Experts of a small language model: vocabulary 1468.
Below are experts of layer 3 (counted from 0) of a mixture-of-experts language model. Rows are named router (the router's row for the expert), up (a neuron's input weights, with its number), down (a neuron's output weights, with its number) and show model dimensions 64-127. Each number is 128 + 24 x the weight over its row's rms, rounded and kept within 0 to 255. Numbers have three digits each.
Before each expert's rows: a language model's description of what the expert responds to. This comes from a sample of Wikipedia text that the model never trained on.

# expert 14
R and r pieces in names and words, especially Jr after J, plus v, el, ol, ill, as in Byron R., tr-ade, st-ill.
router:137124137146143121127133129147121116099088100112163117137089155126152117167114171114153184168076110084150121092132140129118096121122147115132132099119077105132159144152115095129085138089108166
up0:091067150118136113125102086131093110114120173135107109099158106151150135149137110114112120118137137165132117098138114132171128096076144148122113158182155178112122129128132118135099083174135153
down0:144140105160132122094108153061146100101135126099128105135131180101162092095109083112126158122109127133161084087149167141112115101082099102112124173088133128134093126126091154125131096134112139
up1:170090076154158151078138146133107157155125180117120133115146128132113149141125161114099138068141169091127149107114106139172158130113106116132130082113174121133121126102097119111143169129151159
down1:136110116097137150156109147127154138150156104087148157124138135120143099108140096135105138116096111086124101085129122140126124134159158061134111157148153123117139139138143125119177097132123127
up2:112144070105115161114124092124141153113142165138139127093162183089137145150134167117122139106128093127108114122150158116145117089136115132107070148148129133088148130090116134101119135143132171
down2:113142099135115123139125151113172192123100123096129181118129122133130150102137152144149118121132107112116131132121184161115134152175142126151141107143140149074091097160146167136160146161132165
up3:149146084178097177140126100104072098156167115145104147148130092129157167095165160115134116152143127121135131093127083097133115115140098125126155126106141115144145129107111127148133105094153074
down3:152136124140175102080095136122130126083126147121085152144121109140097091135146125155136127119135114170160127141100124121135099117186092154128112084093149114106101155100116140110135177150101118
up4:128125106111130118138114133141145157136113124125116116111111113100103111109174097165155141127159150144115148113143102116111170102129117117118156106090124163159158137124135167109107145151084164
down4:178108129105158113130121119146132158135118113101121083146108142124062161111148121087128123099142143119143137111126131128112168131133145065123111105139093150169152106134134118138084137117099149
up5:135135070132157177117142158112118167116132146150144103097130129137134133122116090158145155122139097138137126122092087171177083138133110158095131126177112155121127131124145172139118125173111160
down5:128095128125123147150147179121146105098104127155115166123130139128102131121057155110157146098126158145141136112098153145132150146159137175083130146125139111138117132107104110109156100144155126
up6:123129123181136122111163168141166136110145136140136164105124117138136125123118112099089087113135122129123146152119108065153157129151121160104104113150130127110156103195098172137148138113130127
down6:139137122121154119166094130133114163132200111145116142136167120151122121130126098089102126158125119133144111155126115133109124146146173107126174109106121124140171106171140110159104150117136116
up7:143085142102074115119160157140128158119114174127155144116135096170141172105127140145165143068112134158074166154163115101161124110130123124113112137115136129105143119100132140120131129123096137
down7:096100157127133137134180132098103142139108142170129124185149144140179123126162110132135143134162126113124129148111120142142124122153159117148108151123099093093115087103126154135126127162087134
up8:143119134113175141136178131141124107135118074094111124114097126128106122085177103182111145153093125161121112161191103094145151079150147096132145139126119141122148114110166101095131150131134109
down8:128129122120173153141126079121152132114090140126138143141126117131150121120139124120131151117116125129165166159102152133134139108180149102141146134149095090096171125126124080139136146104139150
up9:151129147138135126110161151187105104124122137121142165110154125176118139147132166095151134116093112141109166121118145165147102089095131161119176120156119167179175082109155149156159126150136113
down9:168180145117121116128145171117133127068103116100132161105127129134130142138109116122151076144160100126183178096125148118104134128146178105128167145167133089155119155127167125116130168095104133
up10:132120117147124126140130076142118131115114161151147095114090097136102097122120147122140155132128159121122153084170127106168174098078114135139119157143172151108164127121135155134124117150120127
down10:093100176190084144125106137081138136142124135131137091166158140079113148115164156118149099122164100136150158128130094183127162103160130140132147144102131129129106084133138145136146101135114143
up11:099087155137155107152138105120147124123100152161130104094126161131141139120124093147087095133145140137156127117094153100150173116129127136092109122157134145103154161142134177128110139131122105
down11:111134145189128089128099088158131118153141136114158116134150097088161099124095142120123128119127169118111121104105094137127145129113189127115112125147091120172116138161122076106145104172118137
up12:105131121099085133117154116139144151134126128188152148148104097143111095068113133092165088130141135117116170149133140136165096144141114133112129136151122119087131137102140120131171086149123120
down12:139138145154136165122154102162122119114106157174114060094119172161079167126139127136138087168157100133115144116156094111086112127141149161104125141115125141131071121139137186122155145152145124
up13:133084090135142141138165166105070101121133171137141139114120145153136141122166080172125134135119113126129121130129086140117121119102105165114122074140139154128151070129132120129150108112111131
down13:115153130158133113171095142144107141110147088132118100093149140156115113136154122123138153156121110136143107140151115115111122125123147176172139069161118132185144104084086146112122123090134106
up14:119100116124084112125132079149115136116145150143137122133145110180135162134190148096140145086120168100116114120143137127155122124132151171145134066149129129171166125159105138129128154132100094
down14:126153135142117107117121118149110115132141064161137059099090120147183113134066116122076152154129121096108144152138117158039127134091103165100126139124117128163121109150111123135110117120151133
up15:180122117119154113101167141136136123178147115180138148121122187167089114123130150104118148127145118147155099152117137123114088122147066168128145111144129109121127157112121130125143124149127142
down15:099132114109156136156087130121139094110112126131121135124121088125119109105075104105174073158094127131135144127111081098150091140161116125164145118102141150132101109140067150120134132158122098
up16:141113129107123164139094143152182123119164159185108131125101152138148148131139152159080117127114132148086148116123123113172179146127138138101147114120134149115117149116140111084122144079147118
down16:132140164110148150110147105151105115135124158098127093087148133116159104126122140141085130132093107112108080109119161152157115132111123098123119090122143155102119146136111075085144115134109112
up17:110131087125107116133145101135144126126107153182097179131114117116153154126162104141159126125129156123118150164093110126134106135154093146145141124142160161192141143118132125151148075140091125
down17:068177120175142124143112097127114099132117079136143090117141085169145093101159150117084168139106125148170159140131138115099148099121162122140126104147114122101156121141111115106050120155121159
up18:144119155118148150158136141132093122140116152100122119116100130143158150146148145145087144100150103142130152113139064119156126143098119148127094102140208142123143138148135114107097133168140135
down18:131105117117106198073133177140105163123166110120183128127127152164126103158163127106192121155095105121129150121108139164103124136131158143108122147126108113125105112141117158105161096098186153
up19:147126146120154130152107093139133127131130138138107182117113135144178150123123119118119143110112110145161119131062132130117165161134085129141122149120093146110140082128087142134131165132129167
down19:120196148090107117103103094111166136176154142076138111142112145108152136113187138143122144097132145131115110148135143140157159117132136148131095109110117128159160126111139098082146146098162112
up20:100142104134105117132172152144137122115121086174135135096128119080112150102119157123139130109117140126122126111128160148124123101124094173120104139092138128095093141110135111141143121157120109
down20:105124139130086130149140117094161134091119117122114090137144116126125116140149135102139122144106137115115125130152119129136108133149127149120128092167145140124100120180134107135128141132094105
up21:151119105138091141133139093159113138189114160140114129108100106152130133089167118105096116133111139134138122090148099147108123131119117162162112105143139112094099104123156121173117154135115152
down21:139126112150152157103122108153158121141122111123136193134130142164173074156173162102140150111168128087174107130111153124121112152154140148128128145158091125085113193153114113122136113113132129
up22:085142103133143156150126131156093099115152098134120170118125120104131092061169107145133124116141140132118147156124145170099167110144123169081127153158136163161093159162105145120133125123165143
down22:133139115124156155130130134122137121095097120116134130171093149134151106120146162119158092103097125116123073134122105160116123103105169129125120164109116136141098151134094087117102150093103174
up23:097121102157142131151128090150072108137119153129144173121076122120123115118143120124104075112115127135085160109139139101126135124115117119130098126149180141118119138136144119133106103112174127
down23:106106151158135139118131118096133109130097177096122120127143110097161091108161117091100148129131131119103105146128134159149170102124159124136128143098112111149132141105127108112107123132165184
up24:108108084190109103097135097143109124132173116164144125141128111112091125156158103129168146124111170102120160101139076099126132097135128116131139133100141112165093078147177142147147099129121131
down24:152148105113136123113128135103119141176142092125150160133116103112115142130176093104101130162147088120148106126098088158112127149136130074117140127146170121102120128175126113104130159142169143
up25:104129149114103116137155151112110136162155144123102123088130120131162127143173101105158075075140141150118153120107132163148119145116102179122113073145119118130150133140093126158141098141103120
down25:147133145093140139135100119148111154087133138125139127157138129112091075150163125144113102128126084142111144134090120162121075085143092126156162116141075122096153140138117137139090138125116140
up26:100119080131092185134130129096162119106164102120114130121114119116134106158135094139127146145128157119114116126136102093112146111153123121149107113119150134155115189123135130166127123103170089
down26:159145132104147150145133119170147120154157148077140133077163133073097166072113089123110152139125099145112142145117092158120120090137130177180151141148103141113123111145137145133134112132124147
up27:149116127127171103125154131095105113183136149141100114121154128072108133116131106102133152079182132149107159165152123150130106090145123085116132113105155113135144111116106146154099101138081136
down27:096138161150145096144101139108158155088155105110114152178151080087116174102122133088113130154136098147115180119131130128126165141110137085130085150128121088118119105161123157112133088136104082
up28:136107089144115153107136152177181098112123113146135133134127172119089109082136147150121124092123161148136141141126105086103115143132109120114112111082099152136109130165125107175129152113091146
down28:136097152140096123120118127120102092090135124129130143127097131119148147108144136142151140112147140137174152121074155169109158163132148143154087085141163116153147119147103119104127112105167142
up29:092125140095085134152123130132086160143161138164135096105126104096170115084148134115154133113124129109088143158118101141098085159108115087125110105142152158102097149145164117126150079089138129
down29:132145105097159215157151133093102120134120093142124137133110127140145145149129149132107174099140147148107139074143138155092125130113161123101108110135125149109084100136098178097132125169137154
up30:146093117159157118105157142127086158119146144117117174123100192127155135130156113151079156111106131147164134138155117144133126134117141142143130106118138157125131162132161117144127120094146050
down30:090098092097122131160117146123138119114168080129134091098128140136130120111182129107094099125120106110116118129123140172086132123080152102149133093168084119115158124131140136107153158112116122
up31:113100074136082142148137131148147143116135129118091154105127149125107150115195134113159133123125113106078088095102142121135150144132112154130094122103154119120154131085089162145120138170162133
down31:149144120136086120168142127148144150161092108118138112093129139173101135098140166150115156128114158101130107099126164160137123092137136164157151128105118145119114096145106107119137166120137105
up32:110115088085089166157123147105137142155103120167122112120152121129126111100140162153163124127148091159128149142105118112140087121116101119108141106114139167069160178103116149117096142098137114
down32:140152135104153111188130128180146124157153101099082125131131135150117135116079149154122152146151089093132119139086113107152118096158123131153124110155099120111155130146100113113118095116147133
up33:171126082138071145170094101162090123104110127181146173105105101125174140113114117157087137093108168126116101123108121147132123102086101145124064135114145146144110146148103128143133113131138111
down33:135102112108083097157138156149129129136075129121122073113132144135159126133101089125136151097153176082123145130111163141117161126170125133091150133138128098109176158064154133122099153104112078
up34:128086062140125162135121071146137129176124143148118173134105101122109158164139116070108132100118138130126146144130103146123126112124112126103114135131121110156101142110091161134130122100095145
down34:159145112108125125141094109147131135121140165123117094115129152130146121082184107166115189119161142140132135137117090125144099107144129106100131116128136107105139130196129103133082124106116141
up35:162117145149103178113120124107128115140148132119133184109117102151171143089164171125116120108150131168122123099153126142138146116090117176142139131143139144160113102172117124122138098136137161
down35:135091130136142073108086088127178118125131147110158120141144125143140126129164122124109097130128074123161117139120141101159124154171143130124114120104078122138139143112159106162095095161108184
up36:098070137112146142130131142100129131147126127128131132123118118081104122150117126114103127120086202156124143124155134136114093109059103111061117143108130123134167160123119152145154121144130119
down36:136130165131129116120150124103160159098113073073130109117078122142125096151117092132127126117154161116124168160098145152101122085099129088113148116118081109115141082139129128161111136122087127
up37:179138133133138121161138122088152139185126118171132172113083157115151174118113137136163108141103129157124145131129119134126134065125110124109140134169146099091178091156137109132122128136164114
down37:140142134138153113150126120139105140143085108096130065106151130159162127111111102117156147128125141112161148096140167150132101148111096148133144073141150119201161134137087123118118154103109142
up38:158093129127119101129120121142097105121117129188137114127130153159135129119136137107110119124103185149142099106092092146161067096104106137139123083128096147156130179144137087151123132153119108
down38:155156082118136115144129153163162092130130121107118108145116120146145176133099145111097146123125141111170119118091131140103137153129053100122125121136077130156125118093121161116131106066124144
up39:119104114147101084143185149142127151111144101150133174137111105139106138057131160144129153108093189114099135150154118117165120122144111137116132087125124162133123118118092121127150132133177078
down39:127118147185118131126135153127128133149103124122135061135133153143114155117127127089143125153127160148091174121152161121091177132161114124132104081124125079152085129121148133125118121130134132
up40:080107070138104110134133101104147106140138180093108125114102140132110142094165110158146179129127153112095137093110126142145151140090118163119096112127185108111163133125093159169139135137148149
down40:097141143153114101100147095085172169126131157104145131165125138182145120129105173112122127180119143181120108151125151136136144115149150133077162111181080119143155126111109135112131138107119114
up41:092081106157099131097109157113112134127141169159131157132097082137137164093148135139174147093111167130140086127114098116115129135093100156140161122106155148150118130156104141193159147114161167
down41:136132102118101166116120129052112112148095110122115152155110122189136155139124118075168171124126177113143093126132144097157123127063111109131086143121123131143066156151147132109136115152162086
up42:159089105155152128144124135199103112107120153109142135123094085143084129105122145141110137129163128187127147123134145136168135148116153168123153131125129176149107131165138124111148116151112105
down42:155094103155183142161162121108142102134127087107108139178120109154107124137131119152161146150128144075129171182130174132164133120169147142126109130128083119128149138145112083098114174121150140
up43:151149120158126146093130137131108131121098146147093170088130116138119128135162121158065134117140182150125154115143099150122150150138141152123147163109115119172083173139177097117161104093132116
down43:159094108113131092112145127110104122130127111156134179102122101140123151114103070100123111123113122061119149140135151145153132078156121123123133106136111110131118104161096138138203129126122113
up44:085165124104135127138111142101111082157137089148164139097109111119111131091143120113159157128103127113111126136089127168152113095124096107126152153110132110132155152091112157148179122115148142
down44:178168126112121128116091144127116098158124130139116082142123155129162164135111098093097076140133146153113152114180157096132153128102128090100143137154118134130130132088155128120121160119158136
up45:145085145117128170144119101117156170122109152130117122117180138149143121154138115118139101083101174142133128129181111147159127108104121111137119126144132165099143104124142158150127096136128162
down45:142112138147120084143102128097143153118099109097135125173131096160131139127097105149108157111135127105107144123101130144071085135122077107121177149122144102137110157135095079112107134132105078
up46:116088105121138195140157163118148138122181178113131162117129099131128124119123157103135153140100101148114136137132149141130143146148115143107106107113166117157136174160112165137112138078175119
down46:075136136099110135135148092116115114115101110094168106129144132142116141098139112089139134089113152083122178113099118113101149115158042116143075120132130163131142100127149087122125118184124083
up47:133165113132140163106139124190130135155137103109104107130107109085145121089138097144135115123115132117139170088166143106139120172144125183128078113109155118148135162107110122117116125124106120
down47:092119141137109095146134121106108119117112104127154120110148156120152131121136082123113153104119106140119103117114173123139162134134141153121105157151108183075133119133100105085108139075132070
up48:097108112164124134113146104139124152156108135159146112127090080171071110148158092094123119130148165125126116109127127166139112078086154187077138135114121141088135138170146121171144122117097146
down48:151126135118119129140126156103122147153177073133128127135121110110145175122143103119121197137136128141138133146130131182113140148128159074169135117145111101100101122164139156178149122154111131
up49:142075140131158137114139134167158143123159144134139106116107148093139152161134123111096125122151119190087086079182130155068134163141148127133131112156160141091154169178134161138107140148135125
down49:148121078133131179091110086123125118144136148114149151106136166130155113067150097132119122107119100145120120124134121144101171100159109143128151167121128139133122139142080134147121105142133089